Experts of a small language model.
Size: 10 layers, width 320, vocabulary 3461.
Experts: 224 squared ReLU neurons an expert, a softmax router.
Training: a variant of Adam for the experts, 7259 steps.
Below are experts of layer 7 (counted from 0) of a mixture-of-experts language model. Rows are named router (the router's row for the expert), down (a neuron's output weights, with its number) and show model dimensions 256-287. Each number is 128 + 32 x the weight over its row's rms, rounded and kept within 0 to 255. Numbers have three digits each.
Before each expert's rows: a language model's description of what the expert responds to. This comes from a sample of Wikipedia text that the model never trained on.

# expert 44
What it handles: Periods inside initials and abbreviations, place-name starts like San and Los, and relationship nouns such as son, brother, friend.
router:158185089139107107119152171132115110124105133189076109157079092109133105103185137159166163100083
down0:152114200081138142116167108082161084149118206125086116119123101148121096100101155160113175129154
down1:095103103118104163101156081112160136113147137210137075149113125165130082103108111126145131122144
down2:174106058126174133158134096174119120151130125140147130137078189127162173095093177063080162165138
down3:134126109180162199097131045085055130121121168166129109108166146119075177064168121110141103137085
down4:105192110148213142179069161188117123182123144123208068143174116101083167119132068113081090170086
down5:099195189129085125175151112171143099096112123137139106133102090112094092062079113165110150141104
down6:119119127144138123106141077114088138096112089144135145110146137129141180113167178161188072099127
down7:173176101163061109141140110131096163097121140169106136111075048089129109174130191190154187116056
down8:146104102183081166171136062152077184143165085133111118126122099174114143158166144129142129167160
down9:117092110160146152054088090146156086087170156145139169123163095103120126082135099154137115092125
down10:085145149115052133135034154149088129111156125112105122116122143064124099154118133092126117117104
down11:135093127115152190091160165093141108150146110068101078131094162121168112189141162191097096139108
down12:114160131090099072189144156114074202117157090151098164021150084136096126127062112151143070058123
down13:172115123089178130172144117142098141087137175184143084156143161157161168068126110083153109136133
down14:131114099133157151080092162111173097146112118141072134093118119149169074125150141078164116095112
down15:141126118120100143097113157109181114104163136116092081094065140099101176106090145155132124155099
down16:164137195136070104144159095131119115185159115146113104145116113170109127182151129116137163093145
down17:161152151058143132188126170066179068124125084090212131121166103135090123112109125214107074128136
down18:039177077129134116121153100122082119139065126153079179111062159124085094096152096122116110193152
down19:158082109090130097131135141115084116080094128069109137122097073079133142108138125115144128200095
down20:088130175109133141104228132110094172136113095126164147112109169135113123173161131088120150124137
down21:093135145167151128141108063105145102176153095147181078187096110101133151147116180116142121120153
down22:136063126148174175167132149153110129192148146102123203176062149096130147154136108136136140113140
down23:146134116110106145164104069056124196173135130105078140115131128150101139150118047107172156138117
down24:108143163087137110179116111117092115128165160169151095187189121134147128128144105120145138146084
down25:155145128148125150156106076145165192102078184094127153146181077108135115117174161118119150138100
down26:141135132115156160169106142092181169170107183133132080091105141158134160172126141090115117101118
down27:073117118150166147067097145173125094120108138142170140171144139134146130126098089077168134137120
down28:091146138118164169126152165105124119132167085126148078121121138098144148148059142078113127105136
down29:143090130200101161115136162137108112106117105165112082137101135130135168181124163152137220133128
down30:121128144096107161186083116135098145128082087084134135092096217147096166127161169098102111072123
down31:065202082147119136104062172149150130174113141150149176116137160110201141148147128126054109094157
down32:023057117141110121140113110125169144083115094122122125108161138109145088164117084112117119179128
down33:133173135107152098196170210083107138103161099081140122138178138182175183149052127157097099125159
down34:166122141133148130134118168102144088164140138125124108073137131132135136174046116153112094131111
down35:195111154124110096166084092148119117182132151150112161170125158132133130150161122106125175113121
down36:111114155100077140119115120172121142183157089143131143138141123074097120118153132166158115117101
down37:122164097136137120156109114144168109153129129102141108068109104117169134114191146100129134120126
down38:098119101090143127131179146045120160126111044102102158138134170091125105132133138161143158094185
down39:124100124122143221108124150075118136062114128103138119127131123100071159144101125148107174145124
down40:096101148107104099132114109137123067094104116127107087181084103168130097154141138154141086089177
down41:113139170114169130092107084138141101144146140115160178125113171130134083108146160158096103099118
down42:121165173148107078100103103161049159148118144142098157143166151149133145143087145114154115145100
down43:138073126176113125127115157118195110182103232164169154119185101131130122089193124075119153152134
down44:097106136077160124094196140142061199086158161118151094114107137147125171147108172104149127123125
down45:154129077146141156165132097106120147118166148134158151134150111080185083081111119144140092129121
down46:193144173124084096123176141130157148094155129132079089142172160098136151135026093142117087115106
down47:153115150084115151210144153088106076204115167167150164110159154167122187189124119125116132144130
down48:104106124136167068133175156121103103080182171125143138081081146154102085159124097095146153135157
down49:170119138149066097126111149123043137131104142142129119156074117176120151183132100138133161111140
down50:168160116132137143173091204146090064098114177101143154114114104134179138066094081150103112099094
down51:107113189096153133088166078148040189154095170134173109112126167147141136095168088108185138134121
down52:151143178093110145129087065134135107119106177125163139144166096110104107121153156070122147080106
down53:197058051156181133105192159061195134111081146128147132123108157093121131103111116168122112147148
down54:116172062128158142215077112166098119045105184086119127151128159189107165103082191078072122161147
down55:085046176150112134157125130181134054099105127106122099132130111144155138029155182043099104097109
down56:159133140199081142161076139134124145157130163120172126147168125127127115146126152105125096135050
down57:186099127075109150114140117122133106094118101094114130166130111140125119108124101118144137094078
down58:109187153177050100129136100125143194137111058123146146080135126168134177117144119184091113178150
down59:071094136152119169133126126099068179083089128150086144168142115137071076103111152158136038138104
down60:203126096130154132149154091133155079170146142104140143070164157145165114068056093161111082161125
down61:132096097118145083110171145106152073092076102128115139098114191166172168145141182124147145139132
down62:106078105160106158129107092132183133134094142114127119173133097099105102129176162102156175140163
down63:128161131137097084119108115130128128123116114137174203115173139082116155187152110180133109126165
down64:089174167133071052144077137137103176121139149106136145098118099123081082132136103047134130169125
down65:148116128106151180134161161110136084109129126082102118175191171068189138101087151131108108096104
down66:134096117102106061123143151105075132169126177128083182070089144116137126100138119135124145122120
down67:118113149165055144149130161128189115112063082114158162175138089075117152098095156114114090146116
down68:129089083112097135093141143107147105125187146140133146148161091088183177097161157060120090097148
down69:153097130092120122137135102157134132096158131164165084126119128070123133131072174120161126099153
down70:144132152134158143084118097098073201106102127152147120081136127110087221172148109123092133135120
down71:067165202111188178147207151140123138176120098063136148075117110101102165121110147129108133117154
down72:135133168168146129107173162136186119092160093126076170158045112141121104088171127193179133193142
down73:112123113130135115106144143111144202152142143126058168086161110135155110149182166105123088130140
down74:202168127127135143137112139173052173214115147091122169177097108167153121095091138161118147107140
down75:119112166101177163121068154148132130134133087112119177158111145071145191087149128096081069107143
down76:124116112177105137202108131118155075091098129167122165137114132115158148121169135095149159132178
down77:117187148132138128095165082135181123131160056202177118165097133112168095193150157186151108116169
down78:065107086170175101137122106104104183097127149118146089174103194135098068122109043109110158103124
down79:081097149118140184107158119108182112117119164074121154144067099153085072100049113132135151159114
down80:069138068082132137108094107107100142177167142138147112126149120159136116109099162122153095133162
down81:176140159132134156165135098148091096112116095148081123155114062139153158140166056129086156165111
down82:134120116133122116076100169129096141115129129154134126094155146119126139094151090089134179136124
down83:184159132140100122077136174146151150110100128110110112135158119135161149158095133128179127106162
down84:154109157109135106183140081103169193109084148132127076129191109125123115143125094097117159154189
down85:093156197111069115170143121146106162101116096106136137111149126100189081176141136090104127082152
down86:136170101141127101135113108072091075118065107150162112124095150147106086143065097144074095203131
down87:138168142141129057185141196125160099116127099098103165129172135081109132206114174151071164152144
down88:096101135090120102128147199132114097131121148146080061119109078130083133140098106125098106082148
down89:137097118138148079071139113176150164119129143103124107168148119173171159108128161133168157120137

# expert 43
What it handles: Opening parentheses before acronyms or figures, and capital letters starting abbreviations, such as fund (TANF), (2024), E(C)NI, $.
router:127072166048143131127106132114148163074135094129121095133091121138128151158115066175093148052091
down0:158073070112196157151173123129133155137144144135135166183157140147134079145155081150099220082172
down1:146160148130151163083105171146094088125174100147155085105172144131108089038137091130122166091183
down2:106102174118153153193158124154140106121096100140134122178149098123125183134003138132139115077077
down3:110088146120115143162118092119103151039121172133172135106077111098128195094103140144157155113179
down4:095147088124174066106149166107153199100151163140098135127120092154138173140093158160164067065082
down5:168126131126136153167165113120122132178080092126192149142154107091170130188154123127103116110138
down6:121101137154107093091148188094124123110059091092188130099072016158173109128151112121118136162118
down7:175125136094110157098087106098042154150114072121093147169120159083127151168090081137090115135133
down8:166141199159092119096202132150119137173097112133085128208136177231065151142127088115163110111138
down9:123087166160135207111149120183120150106105115170169147163117133101158096143095175194108149103126
down10:130094161190087123117103134139107140153108097151160104107114130119173127135106161195110132152104
down11:091235186149081093158142104135107143162159166167115133061131186117159112112150135125109116161123
down12:138150177168158169159075115192114140122076154104106091155097081167172129152076136121217107147149
down13:154099116114097116086165129142118118098096126112187123132216115103111163142137129131088114180106
down14:099091143139117123134132143142165141137124102186154091154106136107112189169144087138065111112123
down15:125211159165099140137165086094122135173117111147150108154115167115102117091134080101133068196130
down16:141190109144175121092099108147088080131156157111078113155123150160130153089118137122125170210112
down17:163087143122109163134208084111156090082072159104124109070093133156088114102090185108101091127110
down18:166164101124164104117136076141122106133087108182163107145128133178138162138094143185131126115149
down19:216166118144123146138188107162139130106135137081118146148113180087100152145126130152056225090110
down20:104194105099119088134126192125069191138149130144100145177218154173112101074125140176132153142116
down21:152128111207135142172132146115079163129173142137107118148084185118143149133128085107069116104078
down22:137145067166184120146132120145142110102097098143149185123113115144138124124113121186155131097035
down23:108159140133105175134184200169116120138095153156029105155170179081111187125097129125178087162169
down24:146075140140110065103116146092119152072066205144106104138137064107168196167138155163105180130127
down25:073177151147111145181162163089097138155164120106108065090153162127128109115129118073149090115101
down26:089101078117147130089113153147158112119122170139164130136196173129131132158078109079063107086148
down27:112168144112113114178101075150110116107188085147104097101074195150104131105132119185129141088108
down28:108126169145125108075155140115142142079115113166106131187171162136146134109130152131198084153155
down29:150121100105116146148130104143172143138140127120134116146119150159097091209085130114157166169173
down30:066141103106123145155171161106202091155161160117140087117134058146087156103136165111109142107096
down31:106166170087126148090170148119129091111124140133136092127172141119127174167095147065105133117098
down32:067154119110141117151115138115070152127096122149183129120171114187147033114145162181155107060124
down33:136133136138087199118133128134145124160108111133124159085176093174092141126076077163151096133127
down34:152143112160096134061147144199128168144125141155153169155173134132164086100053095161150123131113
down35:103161195121119129094122044157112154167215096202162170140111175149115119132130120074141052168153
down36:154085108099143112131115134123155098111132128132147067180154120138127115110106124190173108138118
down37:134111151137111137110095032089140129140131110158098138055160118105117099128136170078114176126145
down38:129089133172092163090130143144146085125162198136101128157115119113145137172107081168121103122082
down39:131140139134100099110061105181116163141107132148146134092161108178090118103077081129112121146142
down40:120103171108153118124065134126086172114158200160117064143100109085079152178150181126106103145084
down41:082161109132131116052149151168159114108113186129142162049136106136106158138129134162122090110069
down42:162144138129185124127123155057213186048114129111125109117120116131152122134153098139149126078121
down43:094115108050160159154084152162123112086139104160144150092169093107115184100091139133112129117099
down44:135112132113126145105135123159086174116121131126120117132137118117219159066156166089096170116098
down45:158158095084112094107154087148124037109162094111136141116159176154099095138143171169115133091110
down46:124169094148095125104160133137150138131131157104130094111079143109109120188179098102150095150152
down47:044103068128109082111112106185125178103137196131141123165194121094127079096163141132151097061123
down48:124137114140136166122165172065118135078137128079124121098100093105113143115124164141126068196154
down49:100145143114135163088111128120104143139132116115166098163140132092086153145072154167113104149123
down50:141128151094092138110178114170154069109166161091087059141172116122115188136149092105141155100121
down51:158086093160163165141119151179089035094137126125163190149094127137132177167126105097100144117123
down52:116108147116126110079149077157164208159117150153120115052085147144125149173135096097143114124135
down53:143133200096170172126147063117112104085097127161117152123179126173115094076048169134130152090103
down54:116091130074137143123141163149146124108129132110173113203102096092127126143148151127079124124168
down55:107090116182126143130171057189113177125131184120182139131159105114120157110120110127144129157128
down56:131142107128130126098173108072123089104134124113131106144146117066139066115088111127129155157158
down57:102131158123095148122078124149137106124162188124132115113117125105103161150092171124157163152135
down58:148122142126137224113128113136157151117076138116144120143128147145068209110112123168151124117107
down59:131123117179123130149150157134130102168147198156093150075172143128170175121103157130130135103122
down60:181178131098103077160103134101185137060165131134100129138163140125109154169101181151113146097119
down61:117095141127162119156134159117092163054051105159095168130100077140131131149106114185154102131105
down62:152123116118143142100158152121108165188116111113167104117146164187112113161105114124113156177086
down63:118138128149111074152145124121130104079088117147095145120152135111132092136135076072114079156185
down64:118130126122122126165170099076178126113125115166123114149063142131124208129093101181179168053125
down65:112128177072113100125060043173103172153130079145094111131131114121112172098106188130159149103119
down66:165145140113098137143144101104113163157141167150110125179149110097052159204151116074103132108097
down67:117125124122147114169150154128070143147138145090091063170126131087141156180125116193148098172119
down68:165153141087119173135175120133179150111191114133155131100171158137145108136085173155122114084128
down69:191077168111146151100151087172112128141098123147151085190168149152103153144135130155140095064146
down70:159151094186161168119160142141136149152134090172091130139161160107133117141158122129178087174154
down71:107154170131221079101115117116081111171083147139073157067143119154103130142067152083131093121145
down72:119159093132173165160126159150104111085136141076112095130141152146110102038149115136153097111124
down73:132159147188106156148180149117144075125084105235118133152166184194120123146131140101155110106090
down74:067102096110153167120150110085168106087105157085106087155138050092182092171148103126196092163144
down75:128154139087143139086089113168151072156146156116096131159145107121127153162109088124057092132097
down76:126093142165123155067186144093130144135091147130064152181048171172112093139129111131184149129195
down77:094163136124168154102161143118133147096174144084112097137083133150087161136059157084103143126161
down78:173110158076144131120141155149130173149132110127131162161136152120167098126062137128193099174128
down79:114160136125120050141115125179150158184061144165099069039126213150111147132110198067164120117134
down80:120125146171121149076106143099112149122105116102147160208114187141169189142151147167137151144142
down81:142057158132082124103099140080137138123076153114141052132141094140167121099131103119138172166117
down82:099103109114057178140147144132121174159112177166089090130118089119075146148147113155127149191126
down83:129137150125139120051102105150133095166128126103081112157184133190122140119123112123062088137095
down84:126144079054060173146152124128146103106202127154059130057235130169109130134115191127092136103126
down85:139106098101106185094100129132139111133135109121114065176132125148159146082166072131111158149136
down86:153138108186137096139125126172087181164142124139127118088127124144081137124213192123171060129160
down87:053105188122152090154068080122117109111147098171168166138139179149142140087130139099179142130142
down88:147131167123108105126107124178069085113091169110177098098169120100100164140083104111124123169152
down89:160095141126137093131144207104098148056094173137071136128184171148151177168048156110114117165143

# expert 22
What it handles: Word pieces of section headings after ==, such as Ear-ly life, Stud-io albums, L-ater life, and possessives like his, its, their.
router:111139136145106161086114143091131131102169179146133138124072139136139111106156083090170149086163
down0:125155091070140148108126134120071062151156127177080081112163123116192094125065182107128136093143
down1:111142184092153189107117069117152101078055124138123151100105086081127134099136137101084161107145
down2:107092065152109100200161086156162109132063096149097103121150115091069097137191110069139144106094
down3:103123147121146096124138142119127139135106158112159057148142141130125185150127109159083166127155
down4:099140134161160113126150116068180116076101107159182154105167152174156096071161076148157112119152
down5:155091175123115158155127104140143184154150120134147068146117094186129096098124116084172120099144
down6:168179151108160095176204090121175094166122108112109097139123100088077087158059156140144185158181
down7:155144106145055153124144134157149099108121106177148101102079157131154037103134127147110162137184
down8:082180115127138104141132096135135135133142148140141135090161125178111111135114096112131122120082
down9:088108131162159163165155072169189128089174193155142067139117155168146161101154149166144144095103
down10:088164123176091058104131104102142148076093142121168096125076149105123127125097111128133097079102
down11:152245162115084089141113125094140154158147122182128095090074117177137114076160129103120150165139
down12:141115149118115166116110119112116166130102152191135164176124169157145090101093175134104148140165
down13:165147145089111174193113050114152159126076116126135110135123128097130149125096132113178130117091
down14:146164120096176179101158080153157164096152090166152130148116049126179104146108108120148170139119
down15:106123147126170063128117060154093089121092092146154168126139129164144096109121140152173081152165
down16:170077116129109124167112166155159099134102120101114089147130139130120092126161128134120124124096
down17:145159190132096141122163144120134132155099152152126105159131118067071160124160123156133128122103
down18:100062092150098106046157154140114121093141099050125104106130099132142100137140026158134164145088
down19:107170150138166158064108049112169145143134075164194115133112200041123160125096129165165152156093
down20:098134174115111146086088118175122093136104162123137103119151040161141109117130159154102099151128
down21:135177123078228144130093148161132111189166144124090116124101124118105202115150059151101052100106
down22:145166144116159143107163111115136086128106109076080100146108192170141114143137111124203079093100
down23:114116148124114151092151088114161176135149161161118137129137136127089152068143173156131112098111
down24:125158118156138147080138144186139115164070153149165121054115233099137121161108096136096143161147
down25:115107154138128115174199128109138162113125177136149122099168155161118123178114143106119121071069
down26:137145058135140183139146116185066084115060168137138100129201150147160118105106142111152141116100
down27:139114196145151130134112095114087120105098167122125135147110129143099079140136091081119138088119
down28:115151114134129142109101127115110112164050114185162120190160110177111078108146124141094104105126
down29:109150081064130132160098145132096086170097138093148142141117133083142069165114163158127169127109
down30:080088165112118125162088091145136141128089148159122183106153104054131139161134140168123109171126
down31:080156109133100178125160096096121152136126095110138147131150121088159141088119148148096096145114
down32:089132078132107101109129166169096059113135147128163197174090063126147140113107092110116144108172
down33:147100155175205108124102090150150104141101132134112173076069180143101085198182167148199096163143
down34:115132125130100088089121085131164102111178195114118105178126125143142160127076185126144126077087
down35:072144163135122084110113148123149140108127067183193123150167132091186114103094134158151139095137
down36:120066133148151173086123156108090154130156118150142123070119136143112143111144089149158129188137
down37:107094121121150073112147160190084125150173071116133179088095112044031123165164123125114092115085
down38:145099113157171103086080125149175150161100149079138080195101160150150111135127103094142055119149
down39:170145106134178047087165121080101182136118060119148158130132124170134081133170165086092138103097
down40:104133158116090096118091161183154104154124112130149074107110130090133146155144081123042129164193
down41:113111126128124082174117158162187159107117096122156189097122132152089111087101184171131080167137
down42:148174083123152086117126104105129155118130162160118136139123124123108124092113142098160182157137
down43:108134140085160107163159210094144086072154116145166104128199077097098060114121099137098173182127
down44:068093107145101108140116121093134142118132118112109192159148146158104156170125135076180116126079
down45:130139142127106125086179157144118146126145113215113150156055112133115131145112145106105128131140
down46:174172161137150105117202095209134116128162173146102128129170106138149164160178086167158097157104
down47:110149160125120095036062137101124125179129097095126090151122167111148104115103126162190128103139
down48:095202144120180082145144058083154134125162150108087110111151127141130090143134073121140080187089
down49:143140084145097109112115098176062107133116154178149118058164128145130177133135168058132119156130
down50:128085156167137092148109115118122096151100118147122111114171154133151090194129122138102052031140
down51:104126096145130113144105155075112113084143145147134164167193126115133132246066089104142093083136
down52:117086110072079106155175112104141201179093166074182159136109140156157088177095157094122094125068
down53:163139165161126139128116137139052132166154193092138104144128120100106135095190120113137075084193
down54:164142163106127120141093091109158150111100144065143133136134067124092126092108137113093161112081
down55:100168104150145115111167182118105170086110106153094148104107124096165104136108077132063201135189
down56:138026073096123152135180143138119169080093167162139121134142149123145118155127140094079096161087
down57:158133083143090115089148082177131115121170134102114120090089106046127128165202156106124119107070
down58:117111161087128167117134134123155108132155160102119170088163109139145184137160141169136147038144
down59:135077109107118147107130138187105106080109091109111097137115181137138147117154126178168130116135
down60:089124116110156142126125098143162096156140151102123071172178108051161124143110098151124094125119
down61:116088129149138111144098122112127133135109160144140143101120173102097157140139125146084071103098
down62:206130118103133100169093158180080082112120173141119082108074132094107094141174152144125152128176
down63:101149095095135120169135084158105164116115101122151169115150184172195164156078138126145129120096
down64:163174096075112141065178139116143081149138184127125099110060122077098101087186131091117184088177
down65:062139143131092137140153179105089140107176110135153138134143071115143175109134174133073152215077
down66:083159128128091151109114068182160133102110165109155097083160114131164090135127116143157122143078
down67:107137163132115123103133139112131135144122098147142122152148110100114120136096107167083149116136
down68:147158101132145126154068122071120132128131203104110105138127121084198106165171117138134170177107
down69:151104119120078113113130147117159134138134100106165094140179171115081083115098116101123115086097
down70:062143111113073152117144083154141174093100124148145149124146122168123151145104112099144085077115
down71:122157116074099135128150113142172096169124142147122072114111104114107085070127141139104165152153
down72:096186155127182123075175137144117144104164152178078148118082122137127111143093084161166162141135
down73:142153153132139092143139126126170142168117054171099102123124138161186081102087092123126136139079
down74:100137077121187104152118106099076105090166149097125068157087153130163087164074116100139153103118
down75:130147136157128114198103147156142142155152180145173105202164133109071099168143140170141156107115
down76:066159109122170077129093106156182105089149116060071107098065111128167151182120130180102111094076
down77:154083111173140175161157064118185126068147221157102123141149159141156209080129112196146170191118
down78:107145150155085162146124114104143127091086135165186110115058131055170098187127165154172144133138
down79:129136130161167167140128100102129104201157203145119074147051081145078118137112115137117121149168
down80:131114138127108114084205091103116171122078152130170127159112115108101112172052189152182090144119
down81:105097140137080081069149132052139069181113115065089148114123142168189129169151121143163099117126
down82:183116143191166170125133136111122120160146097160147165081096096106196152129068110076117120197158
down83:175044138171160142103121135113111123196098062086133167168093135164145131095101183111143140161127
down84:107102114162102149137156161138116105111151143114065056137174122126127127076098166166136134084103
down85:110236169177121149103164189092164136102111089130096110145126129076150176151134124136157150113110
down86:122164148208122139106121144126141064134105081157140140126131146090188147139135158127160145147129
down87:148136086144060174108093164131157120171073134131126118091151134094153113106137207162184166132049
down88:135120114117111093112119173122090077163136140207117095149077139132137124150154077155138146118148
down89:102188123193144121136156052106130082117089074100130113167120111105141108121146090177115162146185

# expert 0
What it handles: Function words and digits in film, album and TV articles, such as critic scores, track lengths, box office and award rows.
router:142161092121132114133106180157135171144147173156198156125169062097150071158163103074139172164103
down0:125124169076125094155099105125148158101113184108103129106060150164172140141153120108160117149125
down1:091122106153108101137098173120054157104114086186179096170152092139137135140137135168153095144144
down2:114157187167171138080142089124125155097087125112199141141134158085079158114070095131159090072110
down3:168137156114147150144089180132116126196100158102123146113106101136130145142096130138126030181131
down4:181143152104168080082086148101116105120139070153094186128102147131114064135085084174152107119110
down5:141152043169157136114139102189162137085151174117110139113108136145140197119127091122160099159130
down6:094115123149121107154080058120141086120108098103116117143090105151175128131163072137110134148159
down7:078127177191150134189167101158112126062116155115152181082128127172122113097116137128147139155159
down8:125096202118147135154139044166120154101080135172157173118082092125080141148084153176133098116132
down9:133111093134144157076140116113162179081114129197130155154151188079049111122143120135156114188140
down10:141131138140156118103083175131122132108081159113098086180149166124080125093115130121075126157116
down11:109108069126148160183166124119141185093170146132125172094130103147094128142108179151138146081186
down12:137103132063125124176080160153180082116088160133067125127135141149153162176173104160119144155103
down13:159094083138110137194171121133090130078148121169096139067113131099074106111149129122167062142118
down14:108175138055176113105118113134154143199095156160133138151113104161107094101151163081172149102036
down15:119178085144149080134029106092122130151117065144155107153120136155167112125111157143156110118086
down16:115132173190102184166150130117132101146121113109147097131102174183163164114107100118089149169153
down17:186173112145122157145099136107117171158074094129107148072165123160168159067126143100115166146122
down18:137144141149124122153147148129118118173137115095118166128144130134100063149151103127157123115136
down19:128123168121076129110120149190082109139086112106123121141137116126158154104120097103098137116111
down20:150142136125117144164156187108137119143106144149159193115147114201130099170105122074097106089126
down21:166094129128075132129138121210085141074126133135119163113089136188110101129134182118096122100109
down22:118131187159172093175115123129082129147131185158123137131142155144152143156143120120116111137089
down23:112133146106173128100110154131174082161137116106132135133196082106133096115146104207115128194154
down24:071111155186126081112170122123105091176146072143146123123140165187093104179189191100128145167143
down25:115116147149105138102135170119144120174168113157099163117178180113129109106141160155131112142120
down26:141106114168112123197127105106098100090099128050110110141131153072199114133128158175160132156195
down27:099151173128124192151140077108120125140126100102103132208111163147129068104100109048087140048100
down28:128157159059109151160145137123165142080144112177111130088069130159159074147101097085195153115117
down29:142097107161127080117119149194140111124090057151132128096117091084130126120121075125117192104097
down30:168101131128164165168117117169161140100143133095114110124084110134155114092183110146107123130126
down31:144180166111119151094129131168096188132074106163144125091092124129111145095162130125134131109110
down32:153118119133094133109104194177156050154174125110098124114090188115109132148055066115118129147159
down33:176107162145128131139090118156117131157130097173148154176148131166103128165053146136051118086129
down34:126130144106154092094146075172130172161086076151102117119083157126088099120090116188126114094170
down35:110126167118141086157169131198131141143154200104131116173144182114148109075120138077104145110126
down36:187080070141135097071147181130164151163125103145148174060130119145099077172101131143123113121138
down37:173167135177150118116099033095079177124107172112134166181187141138154090077140162102146118139129
down38:102167180132095086134131119121158164193119134146124106143112077106107130107167157100118196126141
down39:185105093145118060099159128104156201192068077105126104146131128168138147094090163128117158131173
down40:146130133096202130166117152102096171110154163156101127129112107113144149178089195109182120123183
down41:115117135110029145164188127080229085157122069080121102126132167108160155109150107117139093123132
down42:120115114103075147173206150134070159088115124112149139170148164112106130097122133104165162135125
down43:122109150136084094130093087042155075118124089141163186103140118082144161071110135123164115122098
down44:118154107084149103112170124180076071182136059131100123140089035102085109104133159110133146104114
down45:108143113138147148136119136134140093168102128144098126119161125161092090150110145155121163098103
down46:104164147166092102123179093161099163112155156174129107138131183121102158090063164064153158137140
down47:142167169111128113160115141149128111105159107137171096161140116162121087132113113142093183118131
down48:118208106096147143086160107048149150071156148169083164119168151126135121136099088114120153133140
down49:126110093112210125085136096115205104089103134103194102070160101132108143118127111131054147092129
down50:108098140170126145121162147087059136087127134177146105108140135120093122149167115125107178135105
down51:106106133126144127151160156163123118116140175164158106187116144163107110110106171141081049168126
down52:076175105149133107170095112087107127149090143121115115116130133168142120143122103140089138144163
down53:169146122141096111135145141134160140121122178240159136103146108116071159127092097105105079086181
down54:126163129139107098102086133120094124137116168101109113170190167178184094114166123120162173077111
down55:100160125079175093160100184172123082147146102150113114075105176164118064120158103138113077122156
down56:110131135140115109152102118076126178128145106190084160164126097105137139122165130117124157082154
down57:076144133161059087155134187176091175109131112147111119134072138139085097129109142169165147095146
down58:193107101160141117107125138128099187201077181143173147105084060127135131111112131084143126110180
down59:161099140165125185105201085115142141165126133089125094157133118113171149053128099126080129096182
down60:108116168199110122158127119102142124076133161129163132122061086172121082155084110102135149143130
down61:138101124126108126125160092061084112120103123094061099172150122141104091081127080141194154136067
down62:107101090112126167070138162126115093144089101148166134156140073145097082106172130138153141136139
down63:130124135137149106139181126165090133111157069165155143116045067045126135171135132163142132110209
down64:086142157145136154124176137125170189131147108187125166126115093133118155087106138119110153119112
down65:119097089142157169151134047145159159133084156150148119160156183121131133085134168139155117082161
down66:115119175066147083106138049125152135077118175154116159075126163169125157123113180091182069103131
down67:116123088147129158117098127096064147141149166123143148142176111123136154095133114121075120163079
down68:166110141146105160192130150164163140133143151113129178122097101179122090118092101123085119143186
down69:111173107154154110172137163074153173098111115128084124150177170157190131100168133100131117094132
down70:159168099119181120148084123108154142159161134134125135110161149156117099125097033100077088136137
down71:100113177108173135123137101143119106152106160096123107088118083136202092119140140054133105123126
down72:113059135185127110091125122100083176108133134180151149115132183089109122127097161106224080188116
down73:189154160075157136124150105103146118110140132141047138053130131081107085129115135127071130141144
down74:127195085098147157145103128134170113179170078105112078116103070068106133160090109153122158188151
down75:130124069135061139074106143080137104122090115142113143104119175111135124149095112096078113126176
down76:131189140145152115131116094081104169073109135154168162101124119095145126105156159127148142105114
down77:075096106106109112171101087137142119195120091168162154134151098164165109099117105140146116168065
down78:118114102138168182154128134130155086138153147115158126121198121174093167150111133151072186126158
down79:138134135115133137146092026123112104166128138129162101211110071107124130126092123072128120082143
down80:109122130088174130105126123135141189132104147158134134120140080172097131174166172128099174103070
down81:112136184140170118134077109137213084091188162144125175180137180135172167123113122065114146130170
down82:162078111133138194139166178140155124138129107184101143079122157139102131132108141166098150092074
down83:081136119130156164125162109083096130106097209153132165143092111144140162054115136133130168150109
down84:111119110187141129120050097128153169105144128116055119075180162169170137132123158131152096099116
down85:062190100146112067085136107122122133118075165213103095162105122074134105148147155133108173143113
down86:109066127149116123127138148119185152106162137108129169154149062123096189149073169166184190123141
down87:162103102141133189134118165174185101121129111139125084127109124142125138136157202079138120119111
down88:136086088146126111138190106063173142112164089117191149140091128135048121172101094192120100098148
down89:138067160127127132129152164154136135118152136126128124182071167133076090144148130113122077108159